From a checkpoint of a small mixture-of-experts model trained on Wikipedia.
Experts: 256 experts in each of 9 layers, 32 SwiGLU neurons an expert.
Below are experts of layer 2 (counted from 0) of a mixture-of-experts language model. Rows are named gate (a neuron's input weights, with its number), up (a neuron's input weights, with its number), down (a neuron's output weights, with its number) and show model dimensions 0-95. Each number is 50 + 12 x the weight over its row's rms, rounded and kept within 0 to 99.
Before each expert's rows: a language model's description of what the expert responds to; "comes before" lists some tokens at least twice as common just after its tokens as in all text. This comes from a sample of Wikipedia text that the model never trained on. Tokens count by the router's weight.

# expert 13
Table cell separators. Pipe separators and blank cells in wiki tables and infoboxes, plus semicolons and line breaks in lists and stats.
comes before: "\n", " |", " 1", " 0", " 3", " 2"
gate0:36 20 71 55 47 37 45 40 48 41 36 40 39 48 49 57 38 63 51 37 49 51 64 24 44 64 37 34 55 55 62 43 32 76 47 33 56 27 48 58 48 59 53 20 40 33 62 68 48 39 15 60 65 47 49 56 41 57 53 39 57 50 60 59 33 50 54 35 66 38 48 50 49 64 55 41 50 39 53 54 54 56 52 55 46 46 54 77 65 50 48 45 44 41 70 41
up0:50 69 45 44 50 55 34 42 40 48 42 28 39 49 58 39 70 60 50 45 25 64 50 58 42 39 76 52 38 31 48 35 55 56 33 40 55 50 55 37 63 49 30 41 55 42 62 48 46 46 45 58 41 60 70 65 45 27 44 59 54 04 56 64 40 44 55 44 45 41 42 30 49 50 37 41 52 62 45 58 51 77 60 42 65 56 37 37 54 37 54 28 57 50 46 58
down0:62 52 46 55 35 44 44 49 47 12 47 56 40 34 51 68 41 35 35 47 50 57 42 40 46 55 65 32 45 51 67 45 62 69 48 57 68 46 58 40 45 50 61 53 53 51 72 35 44 64 49 52 68 13 66 40 58 45 66 34 48 37 53 56 47 52 43 53 65 50 44 38 51 43 44 56 69 71 54 44 28 64 70 59 36 55 35 62 69 38 41 66 71 56 47 57

# expert 1
Plural -s suffix. Word-final pieces finishing a word, mostly plural s after nouns, such as circles, elements, trains, Offences.
comes before: ",", " of", " in", " and", "′", " to"
gate0:46 44 62 61 54 57 54 37 68 60 35 49 33 44 31 62 59 54 51 56 61 30 43 51 32 78 38 51 48 58 45 58 44 77 67 69 77 27 32 53 38 59 64 50 44 48 48 58 48 57 43 73 42 57 55 50 43 48 43 51 54 50 55 32 60 62 43 44 28 62 54 43 37 58 23 37 49 44 29 47 52 61 55 33 33 71 44 53 57 36 25 43 39 50 50 45
up0:63 63 24 65 49 65 73 46 58 54 41 45 34 57 43 43 34 50 37 37 39 46 60 55 48 34 63 57 52 62 46 70 51 36 53 45 34 51 57 37 44 70 35 43 61 56 51 32 62 54 66 41 49 63 58 44 65 33 57 33 52 57 47 64 42 48 28 38 38 47 37 57 38 50 64 69 35 50 66 55 52 29 42 59 47 20 56 31 40 73 66 52 51 64 56 36
down0:55 55 45 52 61 52 72 48 45 45 51 52 55 52 51 46 50 59 61 62 79 39 50 59 51 46 55 44 61 47 68 35 60 68 70 43 36 65 48 35 53 66 36 59 75 41 37 47 53 41 55 40 50 54 35 31 67 24 85 50 83 50 63 56 59 61 51 52 63 46 56 58 45 65 31 60 53 66 58 28 59 64 55 42 52 59 53 62 61 62 47 67 30 49 47 55

# expert 11
Noun suffix pieces. Word-final derivational suffixes and middle pieces of nouns, such as -ment, -ies, -ship, -ization, heart-be-at, art-ill-ery.
comes before: " of", ",", " in", ".", " and", " by"
gate0:65 43 46 62 56 53 45 42 72 44 49 35 45 49 49 52 80 65 49 27 75 72 61 23 68 64 58 45 72 53 48 49 63 38 71 45 47 53 45 69 59 46 38 55 33 36 36 36 38 44 54 57 44 46 52 53 50 43 66 39 59 54 46 61 43 49 50 50 46 72 46 69 55 35 58 59 56 40 40 60 68 47 56 37 50 48 39 27 72 44 59 39 61 77 54 54
up0:41 51 44 49 52 51 50 67 57 44 53 40 71 69 52 57 59 19 50 58 41 38 48 49 57 52 72 35 55 40 48 62 61 69 47 83 53 50 42 56 44 41 34 50 48 50 50 65 62 50 63 45 51 61 43 39 48 31 38 70 36 22 41 52 54 45 59 71 37 43 35 42 51 44 42 43 59 67 53 40 16 56 57 37 40 45 52 55 84 47 36 34 64 49 52 40
down0:31 46 37 51 51 43 57 34 47 51 53 69 54 47 42 73 46 74 72 37 60 38 34 61 66 36 48 51 67 40 51 63 39 30 48 57 53 55 63 56 49 52 50 64 42 66 45 59 35 38 61 54 35 49 57 32 52 48 43 51 58 50 34 47 34 70 58 81 76 72 59 54 29 51 55 59 57 42 56 65 48 47 46 61 69 72 49 59 46 24 60 47 56 59 53 65

# expert 9
Quantifiers and plural copulas. Quantity words and plural verbs starting a phrase, such as all, two, three, several, many, are, were, and sentence-initial The.
comes before: " ", "-", " of", " years", " re", " f"
gate0:60 65 54 53 55 46 39 76 61 40 57 51 49 41 49 53 56 57 46 48 37 72 54 75 49 59 48 41 49 83 49 44 31 44 46 32 27 73 66 38 07 73 58 63 41 43 60 51 62 57 49 35 54 37 58 47 37 37 48 43 51 56 42 41 38 62 33 62 48 37 54 42 37 48 36 42 42 58 65 48 30 44 41 57 48 49 67 61 59 53 53 67 49 52 46 58
up0:64 66 65 62 52 37 47 37 69 38 45 52 44 39 42 58 36 51 40 61 30 57 46 49 38 24 50 58 31 68 53 56 56 58 49 43 50 61 43 43 17 50 50 33 46 41 51 62 58 38 62 28 43 36 49 33 47 49 47 38 40 67 40 32 46 37 39 29 59 44 28 55 47 50 29 30 27 28 76 62 43 42 57 48 47 48 50 52 67 42 40 56 42 49 41 44
down0:56 58 60 50 35 35 51 51 53 50 55 36 58 35 62 48 67 51 63 42 40 49 56 58 67 38 39 40 47 36 61 54 37 54 67 74 82 51 58 58 43 30 36 33 53 78 40 52 26 62 49 53 50 57 68 48 42 50 75 35 62 54 77 34 53 41 37 78 42 64 40 49 53 52 78 48 48 46 61 49 56 58 43 46 43 42 32 63 46 46 53 60 40 39 47 52

# expert 38
Prepositions after verbs. Prepositions and colons following a participle, such as derived from, published by, emerged from, and Construction started followed by a colon.
comes before: " the", ",", " a", ":", " 19", " by"
gate0:38 41 78 67 53 57 42 48 35 51 50 55 46 63 41 38 47 47 41 56 47 87 71 46 47 50 29 52 61 50 50 39 52 54 58 42 31 25 37 75 56 54 50 59 61 38 58 60 39 45 43 36 48 60 50 51 58 56 55 42 58 38 47 29 41 56 47 62 51 48 41 63 52 62 36 55 36 36 47 34 51 48 69 56 74 49 59 81 69 71 51 44 26 59 60 48
up0:59 62 44 58 49 58 50 38 21 49 52 41 32 40 49 61 41 37 43 60 52 65 54 45 43 53 46 42 60 64 41 75 22 55 44 65 42 59 51 75 66 55 49 47 50 19 58 51 58 46 56 57 54 68 61 53 37 56 69 63 39 55 64 33 37 68 66 56 50 55 38 49 76 40 60 55 42 38 38 47 58 29 63 54 64 66 61 49 70 44 60 51 45 75 61 51
down0:71 54 33 59 53 51 33 57 52 40 74 86 55 41 50 42 48 70 47 34 53 55 53 65 56 40 45 66 49 28 40 38 55 71 55 35 42 46 60 56 52 51 35 15 59 47 40 21 56 43 48 63 34 48 51 37 57 24 37 47 30 55 59 52 59 50 61 46 51 53 51 46 52 34 36 67 48 34 72 39 57 47 65 54 55 51 51 40 58 58 60 49 68 44 44 46

# expert 56
Plural endings. The plural suffix s after noun stems, such as death-s, commission-s, 1980-s, collaborator-s, plus whole plural nouns like species and services.
comes before: ",", ".", " of", " and", " in", " were"
gate0:42 51 59 67 24 77 71 46 50 46 51 24 43 44 38 63 42 53 39 64 25 44 40 42 49 46 51 39 61 43 54 56 40 55 50 43 68 54 49 65 66 32 63 38 60 41 52 44 63 42 51 55 47 49 49 44 43 54 40 99 58 46 60 63 71 46 73 53 49 53 62 47 54 53 55 62 51 70 35 52 56 57 47 34 49 61 37 42 43 42 49 59 57 44 40 56
up0:47 51 42 37 49 35 59 70 72 48 49 78 58 53 52 47 43 19 55 28 51 36 41 54 60 32 52 56 53 65 73 40 68 61 69 40 47 42 47 28 45 46 43 54 48 67 38 74 42 69 33 53 34 52 52 43 58 45 65 41 39 35 42 67 57 40 25 37 38 47 42 49 46 56 46 65 49 42 66 71 57 62 40 58 56 37 56 46 58 53 35 58 51 38 69 49
down0:49 34 26 53 54 61 39 57 52 32 53 52 70 37 48 50 66 48 78 54 63 56 46 67 26 49 45 51 56 38 42 53 49 71 54 55 64 54 54 56 40 74 60 29 68 66 46 60 48 60 56 51 60 83 49 60 53 36 22 48 47 48 38 32 43 56 65 52 45 56 45 37 46 59 33 35 42 62 45 58 55 56 44 48 80 45 38 52 55 45 46 22 51 63 44 59

# expert 26
Table numbers, separators. Digits, pipes and semicolons inside statistics tables and numbered lists, such as 0 | 42, 31; 32, 45.8; also Chinese name characters.
comes before: " |", ";", "%", " 0", " +", " −"
gate0:58 38 55 47 41 71 37 46 53 49 24 60 49 54 50 41 38 75 21 50 52 49 50 64 43 63 31 14 51 40 55 45 65 49 50 51 55 51 44 23 38 56 57 54 56 53 52 37 52 45 48 40 53 53 56 68 60 55 42 28 56 53 56 53 52 57 51 54 59 43 41 47 55 20 67 51 52 49 49 35 51 35 52 61 46 54 69 39 42 29 49 38 65 84 30 32
up0:64 45 39 46 23 49 50 63 70 45 31 73 91 65 43 53 58 76 39 72 45 32 52 47 50 48 61 50 50 47 53 32 62 55 56 58 47 39 32 45 46 36 38 65 46 44 75 36 58 41 40 57 63 45 46 45 63 32 33 51 50 45 40 46 45 64 52 38 52 33 41 48 37 33 48 23 54 49 58 47 53 67 50 32 56 38 48 53 42 35 45 55 39 59 38 54
down0:52 39 53 38 77 44 41 57 39 65 36 71 40 28 66 33 52 52 41 50 62 61 35 67 68 61 54 65 44 41 48 40 73 61 57 71 54 60 59 35 48 54 59 67 40 66 48 52 61 56 57 60 52 48 43 38 53 56 62 45 40 45 60 46 61 56 45 64 37 74 61 37 68 39 39 38 52 49 57 30 58 57 50 60 16 48 56 33 44 52 48 53 70 49 77 41

# expert 45
Numbers and today phrases. Digit pieces in scores, lengths and statistics, the day in sentence-initial Today, and spatial words like along, near, former.
comes before: " |", ")", "%", "–", ";", " to"
gate0:29 47 42 65 45 55 50 37 54 49 50 44 44 75 53 41 55 52 51 53 51 35 76 55 22 31 36 40 57 41 39 51 25 33 63 45 39 65 63 64 33 55 45 62 54 48 61 37 51 44 43 52 57 57 32 24 51 49 42 63 18 56 40 24 39 57 32 56 35 60 43 57 44 53 52 61 55 27 51 43 60 64 33 65 41 46 57 41 35 52 53 35 59 35 49 44
up0:66 42 56 47 54 26 23 54 53 66 65 50 51 38 58 41 40 30 43 52 60 57 30 73 55 44 72 45 55 39 60 47 41 61 68 52 42 53 60 56 36 34 67 32 79 58 73 58 50 26 34 41 58 45 44 41 56 60 53 31 58 49 32 58 47 41 50 22 62 52 22 49 61 41 49 31 46 45 34 40 45 61 51 49 38 51 58 52 56 64 49 40 59 54 52 46
down0:49 42 58 51 58 65 54 54 40 43 67 43 44 45 19 48 73 67 48 63 47 34 38 68 32 56 34 55 71 49 52 69 43 41 41 64 50 58 62 45 65 39 63 63 50 41 55 45 61 39 40 46 64 52 55 35 62 60 50 70 40 37 45 17 28 34 51 55 69 45 62 65 54 46 47 43 45 25 63 40 23 62 53 67 49 52 59 48 62 48 45 35 50 49 52 35